Below are experts of layer 3 (counted from 0) of a mixture-of-experts language model. Rows are named gate (a neuron's input weights, with its number), up (a neuron's input weights, with its number) and show model dimensions 384-447. Each number is 128 + 24 x the weight over its row's rms, rounded and kept within 0 to 255. Numbers have three digits each.
Before each expert's rows: "mostly gets" lists some tokens that are sent to it at least half of the time. This comes from a sample of Wikipedia text that the model never trained on.

# expert 10
mostly gets: " BRA", " SR", " ITA", "iji", " ARG", " ESP"
gate0:128113156116117102125129132077155092110102164163110104130109177097152120119107103102123136109200104148187146118130149097134158163169140130178116118093152112138141127126121171137128158148137125
up0:150161120089165109134138152091127117152129138127138160149115100135136130123137110151142115113110099056117143101058109184075138136075157140137098150135146149073131168135112102158123082113122124
gate1:114105084126097110152139178167111131154128094149144165126128112104140161120131101136142148175131126102094114102132129108108117165168121096124150101135144138129124142084087142119135160124085197
up1:140141120119161143140133156175099094109132134116180133089162157160137136142115122136172104091140126116123159151092118170129115088118125156088134124137094113128120120149125141093110080088108148
gate2:163134131155152130130123107157115095069070151137103113117133140097129131061148099068089137135151133117146109125189148131130090154098109140128104121133156116128158106144135126146080163124137126
up2:125140113106169111144170154138110148151085121094112138137144113146154107116110160104072108133149137179142130155120111145092110133094145093117143148152119095158158136137126149154097088158127112
gate3:156143141151105141079147148155152107162137087135160162163146146086131153153106118150086130096133141139066113174110139147141124122160153076145124126160135139100117141116163100168095161145111137
up3:115107109133146126170142155120137145077106112123093108148091143145112129137093100141133140149157113179131156098073103126129132115102106101114137146110110076135110114133127147117153127147155106
gate4:120110130084115137101159101162125090131135177133108052121116148072109108143066088090136115168121091113150100146129149120117134225110133092148134157092160117149143151094109134121123161178116129
up4:160107116172154133142130125105152127093117144135113148144133127202180134171141148145101138082077145115133134126112127141107091134110081158140153138162112147136165108096127109103139147135157108
gate5:128125150118114139154126146127176128121129080138166146107138095121110104099137172174127143110121159137126125146171143112095122121125073116122138128116128148120111091139135146101160083135099176
up5:125123118153095165108103053087142078149124109132132115122160130117106186154099103101143138180143135119107133130114101156115179110105121134137182123120119127124121081145158162091190121122120113

# expert 8
mostly gets: " example", " section", " data", "ance", " concept", " temple"
gate0:150116133100161153168138125139122148127099128167133126148120141143112128153084141141144133117084131092107125103179151127162120136150128117124113129078105119130160147126137098114144102133110145
up0:148124109112130096161165152106151134102094124100121149075152132096135125115119152132091152103112119152133163141187140115136135096125145123158129105139111115125135130134082139116100102157147108
gate1:140149147143129073101135148118120102095131098159157122108134070099075115102135152076105106083127128099167156113099167172149126148161142137132088095117116144149135114120152136111106150141127112
up1:141176085131140137172120153106132157131181127114142133117144132133115134135143107087131125155166130128117095147124141123143153162112134115116153119138101127152134129124117133136160143092078126
gate2:154108115138077113118090116131121152145172158178146116120135138121103084118142171134127138082086130131097158158167152138127118107109148167132153155125133109112130107102125128132148100179084112
up2:134131141094138200138136075137167129106158139120125142066168116104123153123105134142138081151162177113156068083112116140131152165125137125153093136074148132117137131126077120087128122130143156
gate3:107130137176110102090117152163141135118106127154083135116151101083110167129148130096144126125138086139130081157149124133082140093130133150096150132107146186127121132129117171149114132087138118
up3:148148126116142104119128119133151130146155159148101085150151112146108133126134151097122162144108124123080135149150129187126111114122119144130134124174098174151187110085130117119160150139136098
gate4:107135086116123130140141141108099105123091098076101120149067157167148135094093145144127120106112096168115143135151098099134122119117116148128116099140119074139160132110129140143137109113081156
up4:118125121140133189107141098101086131118152146108173119122107124140146119131109114133128152120111151117108110078131162141134179152148162110132176127101106147093114136109103122134113135121160131
gate5:086138135160137125108138118154116124119126092147154122118131130133135131105098131093157151134066140092070148118122144170123105135097127112133127145181126144115091126137127142155114120114172133
up5:143138127148161143135165135154163094153117150136132119098104134134120146162143133132136128114128126109091113117146150127131128108128121157087137164143136159122113110146143135134133163175096124

# expert 5
mostly gets: " eng", "disc", " em", "present", " Won", " Nominated"
gate0:109116114114119174146161120101141156162108137072165112147134137147106133148124123082141115153130154104157079118157148096139173109131122155095140144160092134129146144086116124133110133137138153
up0:131092169130139105128103125127130110091157077149139128100104116096155159101127116155123140122155156122152172132120115144155120130128133145134151143140150143130116100120155165132123102123106128
gate1:122121144136123100147086138167086086106137155164153086145136153114138137129101134141118148115165136121128084082117094122111125096145162127149119131113130136120116163143114085115079130154109081
up1:124130109101149148147149123143120101085096141102090116144139126127143121163140118130132163126143103135152157126063135134147100144129124124177128137100128151158109123116078097113132137148139092
gate2:092151099113087126125121103151152136097140141124084111114165124127117138143134111154112046120152133154118150155148131125120151131155158145124108109170141149133134144132124144132123079147118173
up2:126127132153139121101173114112149157102127158163141113111130162130119145108104183151103136174128156150125102155114186119117190124106162125110124156122133105112102129123163136079108130120109124
gate3:126108156186202101171155141166117131131153100115130111068083159128142110103114160171126115145149092181115111079142114134128153096144114121134124153088138129096102107168121136167117133137115122
up3:134148117122135122115117123149140093081133132137136091114167144129124159078138134079100147096093113109176147128152205114148113125113128120136104089142101111098180125154129139127161137109112150
gate4:122122145150137128160084071095127092069153174142085111086097118088133163090136124074109102121098128111125104071127122130123128133108125145153135147145170115118141127102113123161144156071127134
up4:124108133120163086105155152136131144147150100075156120136155094140146097113122118111156122114157169131096135131101150137151151138173170118134148162093123119175094103127157123128089111204128150
gate5:174108124148143105165112135116106162092102163081127130135108121166152143133128116120184135087153120110130122112122166098091148117117082137145150113133169098115123142119125136102110093107131130
up5:097115107131107174094091137132091133149162123147137143122172095122121131135108063167197151147123109142159141127128112138126149139146098132147142099093146106121147121182104102138122170112115121

# expert 4
mostly gets: "ć", "berg", "burg", "teen", " Tr", "ville"
gate0:128151133132128135099118121114149118167095127121150144085161109095061111124140099150118131133158135155175113140163161122084131092107131096095112123101113120138169129129124128100143122155092135
up0:084106156130120133101138117123156131121117128103163118161121138146147100123152118150143125139122127067142148108153164159192145160123111137158122123136134135124098109147142150117114114097114111
gate1:159148110138094141130154143120151112151147091134142132179121130084191107138131140116159110140139113094067140126113115127105118152121174130094109104129120145157137118092111112113095111138125059
up1:120162120114114136129099137110119122158151111142164163153150147097144120118100092134145129129113126159118106140122123114094111179067134130110131106161108118148110138107138112155119108205140114
gate2:108115122111140123121152120097092123132151156152140132139132083140174111093155114121156134134151120132112152078110127132156126082100124134145171128157104067115132174136115164076177139151139163
up2:149090122182099112148171148144129141116098138116085146102110158150154139122153103134135145162099118164168127110104124116152101113100102096166103129123095114119102161074137105107121100128116097
gate3:121071084123120147147121112127114161134121095147122131118103163158160125106119154104064093130109163100143096101134099122127106151157128131094116143146125177100126069141168129107119082129112131
up3:136088158077117107110116164133128177129128149136117103130159127143147124115154098082103112068159091165117114143115165142142174109104081075138137097153113108139123151121108145114124114177140139
gate4:152113111152119108105149163132132056145091120139136131127125163165136142135089154135126126155126126142172158121110139119132114149166172139116131127123149113140153138147164172129109119133121132
up4:076156122156071129123125095144137154149143154107127192162159135097110144167186136130147144146144165141077159153136112105196114154128140130165127129116107107089103152120057143122140113128148169
gate5:096120176129133140179155135160082158136138081108078136108135083133151160075125152125116096139110163130120122055137137125087086162138141132134155121173133100144110134138117123159117122153153088
up5:094117157160165116138142137146136092115129121109109107177176106101130086119132118135148126071140086142144122146131116148142119099109136133119125105123158094142132146109146068116095124159125131

# expert 1
mostly gets: "ed", "ted", "ly", "ing", "ized", "ated"
gate0:117098110102099135117136089101096123141104135101117155171106121117118156155102142195151144099110115141128142122141169104161112113142135123163165189146094087138144140132136142097127167123140169
up0:140124142127135175151101109105122067098151102115104131150102132176113147122113143123150149104090139117170106153134111175138129136103137100110163098097077121075128124140107150130139146127146113
gate1:128169123137129135130099105113160138158114121126152139140112139095102134140123098158127189134102073117112123129158074131126122116152145132132126129122096147123123131124144164167097138141108122
up1:138120103089144101135138148166133130091110142151106158101138144135102149100129155099127118126108108197119137114099164113144135147120125149127105139170152145137143125132155113137147116166162109
gate2:126122148121119118105113134143161131123124120175134152155115102156147145162158155134081146130105135129138134159090142142118126117144097093138097157139121102125109180151136127089113116188130113
up2:161144158117150105135122110094109124087136074143132096143089153150117101114079110100140116093079123155138155162136129142146091133113138132121100139128149106148153133128064098140096147109133137
gate3:088086107138155120129151120161168106107138170135100136148131086131156122138098159158144126112121088131099122093086057074138144133128137129131156138138157147137106158108090136150161131145125163
up3:102109139115157117131128104121151141117129205135114103118097126108096140133135102154178154122161106102129106088078100118089144148127090165128137139111117158125106145171177135167092122167134114
gate4:116089161109118125130148105167158105134095095143149171118121098088144125137126106124112123155137163126140130171128169117135115126126138120125124132148125098145133141129102106129141127169123126
up4:101126103146074138134151113095081120084093179104112125111121152166122122123145124090110134111132116091157107173125152124120116109138150114123099143149181093123135129146153118155137128121133155
gate5:154144125123129106101141144111145053121136140170120123112113123136115128110104141136104126108112141093113184127104170112131154159134171170157148113154132133158130145133118110121096130110143158
up5:112128112098100108124144107124089116166124117107133101118104089100091136138159101164104153174151120122119098119145117150151180106106113149163100160120108133089069101145129129150136097171125124

# expert 2
mostly gets: "\n\n", "See", "Scientific", "  ", " also", " ±"
gate0:110125152061149150126144108124139135148167086109131139177114143144113087161124138124143112103154121101163108125103107143142101120121103157105122109161141120114124088124131157121148140096170076
up0:133116133091121148094115128193096121138088089117124126161090164126088130141125103143128181124127149149159082182123152179155128153116123121167127137149105121058133091136122139137112144107120143
gate1:126111115165102156094140148087164107130126093129120114105133105121113085142127151131152182160097125123132137134170130125139164120131112083208119139096101138171111086108093110088124151085139134
up1:143134147143116136109099141120132141096109149153107095125141103093105103124156102123141118139180139150099135151165114102136140154130129125185140153138089136127135094122131148119172119123131095
gate2:121149138114115087130110095149143117100139099095136116140085095141149130113126128090157133119144118103102116133085109154135111179108133144072076108131160126117156062176147128146107128121143125
up2:158125108129110067090141123115157109142113146151113135123149112144119101140124106150099133112114111108135149135142122079111143109027084129119160164126168132168136148146161128100139132116134166
gate3:126107142124134133119113117111135143119107133119111118111111125167139151170066144124118157126121127155135128134145094118168133091160124092152142104099111138180132136153115121125121171139100118
up3:137130138163137149148193128173077132109136160122135126116145151105103135123131136133152113147124093146153128159125131120095118150089135137134151120096134157079149124137131111151119099152131108
gate4:133132123152127106112118118109174124106125151094122119127128104114133175161165096108127123144158120132118135173124114119097120123106162124141147168153139126160152122112119115141133147107081137
up4:141103158130111121096155112132124120103106175121149132173086131175129109141107107123133108157109149155136125103140144132082157126143083100140122156157114148135128135181102154119119088162140145
gate5:121108145153164118131153157152115151133137123109145142164128108138136139134130111137129148117118133118103117130066148117121109113096084117155128126134123137122106107097121152081113106139108111
up5:112129186154183116178147100160105162164100112113114135099135136119149123121145120152194122100152121137145124153121162108118085122155101104162147110125165163126137113123148137083156126093151105

# expert 3
mostly gets: " football", "\"", " community", " Republican", " children", " Football"
gate0:127129175100120152185106152125101115097147107152142141145136141148086161156121123159106146151100114151130195124104129122123107157134104120104123105127119136111097131114149163122086116104129125
up0:152096115115116159128148158141104126108105112157124092137092161125131087163112116095138126117109107146134175137143150150116117139104140146154133081141137138146121148141144094133147119125086170
gate1:118137137142116117136093154130086121088131070084140116085114137107138104107186102128134114122174140094111089103158139111119126125099113135091163138160126134134130165152118123159137133127075152
up1:115139125096170114183136074167118130142116193141090108132177160106127116116134113102131108142120131146151128146161068159169145120152145158161124134110124106117143101126116136147104127152138097
gate2:143148122146151158159130148149168102138044118135146130075124130136134102112143159099111143137121125157115157120140095120125156139127136145145132133122090094124117142161098148131147113101115127
up2:124134120091100161115117134097095070179117091127105096073133168112121154160123150151145122071138139138157154133117133077137130125117115155114191072132127129157151126132109141163108125141103120
gate3:102119106185121105094150115129111179101135156133122122124130122114140113073143155148142171097150146144136155132124164129166104112158150160096131109164142148121133145180077130133170122132119111
up3:120151119137126126115132109169147159126107166186117126152129112134116101128127166142119138130127102135059146156106129139146116138129134121148134126128119091138077156108131125157151111153127100
gate4:154071123111123117145124151103121140144065094143176120120077148122157118112083148146171182132085144123116175093177118093146136148084117153108106114095104121112126112122113146077143129136058163
up4:177134156114131160111131127080114126099116126161110111101155136091116112154115128080108171153141170086114135148092124080136118105094140135118095121120148117193193096124125106114140151133095124
gate5:153173126075161086117141087120082167105129099108106099142173094148093132127111167159085149109132104126107116130143151092099121138120154147153120122101132125145152122160137099160107141164168156
up5:114155134096141105159141065189156129108097137165113126115132127111162147140137141108108152157121116139114141135068109120146142120101164106157139112066132131129111144109147143105106105160140155

# expert 9
mostly gets: " in", " to", " with", " for", " on", " of"
gate0:112095139139156117155132168135108087094153130140133160134152118133110122129109130190137141146130141142101113138125169156113106147105115150096118136155107149161131126123155107058086107153154142
up0:135160129101126159145119148146148148096141084152076101139101127129130157125084086123117128113158136114139146116096104144174137100134112108135132154106120154066130151150143152167110126081156152
gate1:121120117145091107173126129107135106117114134099122149113130163133113113125104124124152185151128109173151139112142135119095132154091106116131114117085118174113119135160156087140152176112120150
up1:088150144131110109101158123137109104126168120156153139114158097125149154110152088169156094143097168092156099126139135127103090118151127124112128076162092067170160139089106129128125146137113144
gate2:093136137128146089107082144144133099147134119114147099179190108110147095127128173144149111152094142137116116152139136113097136133165157152089163111130097145134136086114130131114117089130131134
up2:112128168118109135127092096112141099136080103106110137132129116129146097154139155158153073126121114098132120091143104102114118141114104127188091110101127115105110137112144127113107113136099175
gate3:128114121135147143134118163130122132124126088144137110189149142124136149128182119095149154148121131117111127126156188119103103084138135104122121120167136110085111169133162126134169158144123115
up3:132131073136160129117144123022118118112126131121088142112126125130117142145161160144125163126143135125133115118132138124132110143156153171188122132092126127118117121152130141126171101105151146
gate4:148109189069169144132160104167159147153154159138134177144154129142161122115124105118074100094106154131142107163085116168142100149123115147165107153130135147140119118100171126133159159140109166
up4:154100109159162096115133149137129122125120085066105122124101065107135107161091131142146151113109146129103094118096128124103168096149143128118118160119148094138116102121080134135088127120127100
gate5:120168120162118114121130127148122136093137105131151164104114106171165141110185137128144147133107121106129160119138147125117164159090122134076132177114123186134222121141167137113120088111114144
up5:163125098133113164156171165139121143148134121125149146145099114127105115175142130123116175141119138142119118120118077135143104131128117132111140093169144145114134141060077151093126159123127196

# expert 14
mostly gets: "=", "\\", " Species", " Clade", " Binomial", " Animalia"
gate0:147150160112122170108169101137119110122147166132098143167158112123126143135108121132113118127075153135127120183140136128119131080123136111124139082115137099120110132144148115154112104094145160
up0:139167166128156144121120131133127119123118112156136139193119181150103124126133071130101100144142126167119138107082150118118132100096102112146175108179121138118137119141157122112127123174091118
gate1:127106109148125124103134143095097155154125086104110113133096150138122121150110126111117133135134125139122141126086126117144087139162143098156114142147143127164135135123115102101148144171146080
up1:094146104141107105115157108143148146132115120151138123139120117151141137135143134116071105146120147161141136117103125101154107121138118079187138148140131130124122141125149137160113212121132115
gate2:143152172143108159081132154159083137115119150134122106112151133105133175131161140140114123172117117177121113082141134085167134086109144127130136068161076118149122105119157121092096145138094159
up2:149131128143109146147076118116117108110152121092101130073101162123161105078116159087102149122138148107119137136172165144133141137119148106128160121116169074134140095073083119087108110153155088
gate3:127094131156143130153135107129113126137124127112173122112129151072150115107118144166132146172160179147098133129136169087115117158158143123086117131116122100127119103141117123116117095121145103
up3:150128103154116086150145150148112106121137163157109122111159094153098168156129104155138130139117119150147143098104135142108111102129152148103097103121103139099096156127158175164143136083106122
gate4:087153163144176116113117089122141096113100136140167108141169161094105121129101159131060117121144095110152126158129152156119137128135165154165147118152114143114127123105125144139115136119121149
up4:148131099163171127118149114109128115110087148120102149156123163122141111123110160099132151152158097096110157142126098131145125108102134086110144131094157143119130156102078137086125140137134117
gate5:146098085081113111116185129113203148128104127090180136139129145103142137116140110139133100127127126135144112130136133117144110159106142150151126120131107074164103178093149139152144121157147082
up5:143159134093144118123129126131089102135171149097123119152132094151136155135108137063107113133107128094141107098104163164170125135165117099134096166131089148108130123130129121139161135124119161

# expert 0
mostly gets: "0", "1", "3", "5", "2", "19"
gate0:149158086139124104113104062125114135117091137109112143132146169124079069163121147129126144142107147109133159125103138107140094142125104141154114144155088151114168141134120129124096108089158123
up0:138127112135110106110113094179115134145092107142151169124116150077112115178154124170145116138165102129144107131119123159097125116087119119132145146169094138105108187109148152131139093136147107
gate1:104129139148110141092127136086125172125162115142137113164128092129178160126138131112157131107161171146090104118162153146148133120084133118165137138157117152097122117120119122109144130080126096
up1:131100139125164142171115104137138119118095125094122078129094103164141118109156079100131135165121133091089167146180162156170105128138129150124117194115085108124168119127135133091119167133044147
gate2:138110110157068075151140105108111149122101120115072124109127136121135132139151157162111168114159129153095154090135112106149130109165096155125138136132171150105142087119093125141139144149124087
up2:096125083129129130124124124062096116106149144117117120142132160136106111099090186148113120138129131148120098112137119112150159131140094141139164148113134119122137129111141120110166123123140168
gate3:110161104127150120069130140105115172179146118148111147116128115104135122165141136138094123155175105143110101121118116174138111113119116139072083088128169116123159130102158104097134126154142129
up3:166107094129113103099089109172126152148126141109141167180137144157168146158149141127098123145119136107137127149072142127110148114125126100112122129145134135146133071098153143104114158104104140
gate4:173092134113099172090131114110118128123107134148107127161122188126123136128127163140114162112157125112122119094146124147118136097144111131124150172114145125163122122103137182109182090088130082
up4:140118124130150094117078165110111196163121156103141136133116145132121153121120166142088117150159146196148118103135150103133120102117090173118156147111113160168139170095151138110169120077133125
gate5:127144114116111168147088164128136145131148153141102150128094131126153167125139134142175128128123117131144136127138118147127147115124150155132108146090100093134086104094097113137135165089104122
up5:121099093094126129142140133107118155132160150135118174103097119164148120114105148159185121112081145160127148150113091120125104081139162152123118171129146124181115135098093122108107099167120137

# expert 15
mostly gets: " |", "|", " st", "frac", " Gal", " Philip"
gate0:119138144114126114095100108125134160137155119138091077108143140156129129114117152155144165112147122120133143131112122166143138133105118083113132119119130131134076083124125123133164140145149159
up0:143097132101189128169120120139133125115130128109171088147147132081120101154167130150123135151149109109141132139137125145074100139152139137144112099147122124142092107138180094105105110101134166
gate1:138077111146099117117070041078132150107153142144151112144142130135120118134145141144142129170135104127156105115091125130148137093141153141155122121094121157147168184137117114143114088129127142
up1:065151159114127137146172133169130140131071110115125129093152133121176112144101134136115134134123126168111151107125135085137131135116124145104144148137095092145139118112141150097103160143141123
gate2:145146128107159069142165151152175105141143116137122176100130114153112134155119073170111102092149130117109077167119143167148134121106100153150151074139140146138122138174130145159179130144152124
up2:122093083126128177116122088104123126101132128169105131141125126060142127117160140136122124152137129139166176147156106135100146117155121115143136156142133119130153158113116148103144097138100163
gate3:106156105191129177103092108111085169137146126154089107124130113133122126155142128124127093132133084159173146133149143112143102132121126143145120112114072156129139169116083115193101149128121167
up3:112126167120111166118153099154126128129117123151159158095120109141122141110163136120115143117097112122124133079149148116088095086094122063102119124118148151157100119137126167116117109109117117
gate4:146130132084114101116128115107082103136117126153111149166136139144114135108143146155111117138138137123136128167076137119117119137176142133125116109134131116143115113163157143097137127149163114
up4:110176108146164137133116133154150173124139152137149127103153127114166082116126160146103152116122123140142092140138117150056122163128147164127129130063108138098086120152102100054101100127124151
gate5:108115127144131144103122118120164109076142123119146123135134092113142133144101136105134115136111132171147108163139101113135134108113137138144164101100146123144144147106141131166092133125100116
up5:137084123126101126123156100129136136133126127117122163102139112105153173115124083119159174116107113103167106135130115146135164121116122133129165096100172129149167148155107158123098176101158140

# expert 7
mostly gets: "rib", "omp", " viol", " magn", " vi", "rod"
gate0:131084122160120141146144076120129140145106094118112146132134159148110119128155144125100152130094097125110112142118124099149110123131120121129093091116105149119126141122062093083137106159101140
up0:112140113137128149120130155162097148088103122121081122141121124112115123165169145137090098123121128129104114153130123125147121098131085155123156140090150174101129135140138094153086131160095127
gate1:120143139126132139162148148120085096178135137150222115118089119109108109136142119148133098076103136112128157159129130119136104125155150134130200106108111112118158142147144116132187097094129132
up1:116117153152134135129112151124142126141164133096184109131142087124120096105120114128123133119155109123112131166129146112129137126108144134085144083114148142154139116155113086126099112133093131
gate2:087104124108121146122152121117145134138140114165112136122138139138137129089129103142134177137110151133151198123144111076136131122133133118081123166141137168131125146089120192090100136092112118
up2:101131119143082119158148141164151141144127157151102085151165149124107121132104145111173113150105129115143143152135112101126136145087144119153124141121112128136084098125160113124090113144173144
gate3:127149116138076137132173192144119132148133160087121131134088166135114160142107112096142103120105172145151157152075126161118135121159110118122138125117089103109151139181133123147121143137126081
up3:151114098159121124134147129163115130103120137127124130133168147116103112119152112140093114081150098144089160122109144157114136124164103121131104130143111110132143144121151150133134149117118127
gate4:138124129131144099135148090108146139156158114125144064107146120139116176165148149117091095161130145136103103126174163091132127125127115152133133117094172145145095138120116067129149142113164122
up4:112131148166127124136118137083120150131097144141107070134097188142146155109134165117121135122113109179155137148149124151132121121115086146134110156121118118116127100160077129107118134146139096
gate5:117111124130164133126087128110100115133141140123110149094124131156134176133099148134152120119144129138079156143086146164101101157144126132118100132113116160136171148116135143123118129107100143
up5:120119149130152103094131109117148143106093109138120111095143098170126130119151147137070158134153134098100141157154102120106137096121123103120112083139111102129143149128131147133122138113123144

# expert 6
mostly gets: ",", " was", " were", " are", " be", " is"
gate0:159145122148176152128132135086125098134124138114136163137119125153123157106154135129096137091118144110137183141168127134145107117162136104138135143107110141175122133110152093121151141101086151
up0:131175157117150132141176149096095130136133134168184129113165161110131108139126102104134149119090095100163120111154081079136125131081179134126152113114110117120130108167184152112153161089094150
gate1:171122116130104149104130167149160129150151144147080133134080150139110149129092151106155145151152105137113137119105175097144102108142095078120168153129107100138121101150101130129132139145124097
up1:175142085110134095194123157170160136142126109122144121131129150164150154126089140089105137161163128148145131099147114126135115165073119111158144179138128101171090104120143103133153158147147118
gate2:128110128113130153183160120122100146109090119147174143120101118116162117136143102119146099113128130164119107140128109121135116148166103114163119135118144131104157153127131143126149119195132150
up2:121105144139086128120165122127130130108165093129145167131150151156149138120121106087143142092127090162121099129164073138130135169116116135072154143129143126134116104117123154117138137139149114
gate3:123106150154127095143141155122181166138107139167141110109153150136139111110163121153064122112145132115134175130145142114131145155098108135150118106134105095137139117117181123127154160114164139
up3:182136147104150116133118067106144131140148127073119131108100101133159117158147141140090141110112139100107149152124146130129116160153156104155159120175107126136102122110127164133163162122139102
gate4:122108147071103114139096101139143043146120133152137111103162167120143152114126121163101112125143113092114123097147095123125130152129123147144143124177143113138161117140114108141069093103145132
up4:133098090121110148133142108102146114138113153100102135119161151110143097132136124118085123104134123177076102155115140098084075150167133117138119139100125112109141096186143084164117140135124139
gate5:127121143126115168176110096115134148109112089131149127137168136064130124111125161168128182154183137146161121170105124124118140165155156136195193151143122116171030065133129137127152143113154107
up5:111129142123101138149131103087077145158093121137137140118110129109134125124126163126100182158147148146117136135162142084087143071136139131132193126155099113130127102142134134109090144102130128

# expert 13
mostly gets: " the", " and", " a", " The", " an", "The"
gate0:097125123059108119127195136113094074133178127119124174097134183123147070144097157118111137131131140114129122127122111138158128147080112149134159150168116151089102120170141116136166175122113147
up0:132167112170146128142130081128095093162124145097093141106086090144111097136111144128108154144144153147147114129155098145101104131160095150113157125119126088152137136152095098115097141170121115
gate1:117128094123080140115149138175090135178147147140147122112123095147148135123123129159151152144110115146069140143136134152091137131150082163138143132101162130122145114089104165136108161146155103
up1:177151132156147108133141096107117143112162111113094129158128129114140119128151114113140155082146125114136160152154140115138131122152139123195125118134129117125142077112120115129064122139134120
gate2:135106156114124167123118127132094126156131153118117178136131158106154123174169087117117129112134153107147168103134175154106143121121125109159119150149106146060112120113122134145118132126153112
up2:173136105129150126094162109090094101147120130118155155163103153099158100110138135135109133110122123128138141097094075131150107128135161140129142133150144124083121174138117121137156154109138074
gate3:145125116183131097125109131179113114106085126156150113183165125113093116139107123137139119123122130145114126112111159117106167155149107148156140136124136115127102132169159165148155114110135139
up3:185113127141159124145151171150133114140123128168122152150146128114184147128163128098113135163103125131141129202118128161203174107102114123124152108133184116111148118125142099134116110088124104
gate4:134137097135185124121110154125113125150143102157127124144118124144142090197132118148119107169167145123126109150084146128105118105164130132148142170142096140105133111157140130119100115114128123
up4:115101127117137123126116112137132104112145142114158118106158150161159156092123173129146115139145156177118147125167136159141128139138119145157138108161131115093076115089161113134164129132134101
gate5:129129163139160123121089137105167169103129159148129114113115151122135125120139124119123090157121093078113124108137106089156097136098154137111102120129152150162169141144147145129112170170156100
up5:093144131135110105166143120165130058148078145089128154129147162137117120134106128154106141134136126162165122141128160115170101122121122080164129109149121167148124146097159107146101082099121160

# expert 11
mostly gets: "\n", " \"", " (", "\n ", " [", " co"
gate0:119127100098151106127124119138090118154114159166126057169150094160162095114140119131121141135154129134159134137124155133108102130157136162146119112098090126098091145145115112114108138141127130
up0:112129113103131125091123122135129085145125102145167139109163105126103122113121116154124179143120133099069167165168088113098137114138109145104180130095131111099098136087137132090174146056178134
gate1:101114091103138138139115114156117116110130104112156129139125121134122126104135133140144140121133136139110103111141141107113153156137135123115168104118192138154158130116115124078120118088163133
up1:129155105142133157123125116130111163145118096127163173112142127117120129073121155128139103138106118108119109142102140133120141139102100155120116108116138173135131112118158114126101164148125132
gate2:130088156112107122150128127128142115142080157130099132116141146124168121178152147154151156128123145114121127167107102147127139147103138147095127111123080133119122159113109129117127103157117127
up2:119163147120116110143160114131123157137131132104166099087133126105151134178126096121113170128114131131149126145116167151122110143075125120105156144142107128155127136147121123109136102095135138
gate3:133133065151143139080136146116124133125126114143146165179122112177148099107104101132162137140087136120121163142142112112138145137145106121151156085140133152182118127148120179146197161095091166
up3:136130116131150150119115161118153091150117125125112130134164164123148146146124131122146129130120136132144180112169112146114139107142123124165148114125109158124112121101111099135162117133085107
gate4:136140114118091147111145158116148149155127089121130145155152124137133135143102168127144126123121139144123142098129115129158075061135109123114117150132123094129124101112100125103162092128135074
up4:162125131153141154077179117146114141124141134118125156125140135147140154132158109133138151125096112101098135160149107150126129136130144116135153111155189149155112127139136166133146114094133168
gate5:138152101083101134144100157124110121141150114146154180127090161125141178096140134124105071134110131106164111128152140158134125153116149124117125175143133099139138141133118123157133103119176136
up5:089156152142139172130109140158118144149161133177114148105089108158122152176112110156179112088151151104112160088122127123122127141122096127180110146122127118158136161132169173161165175118112124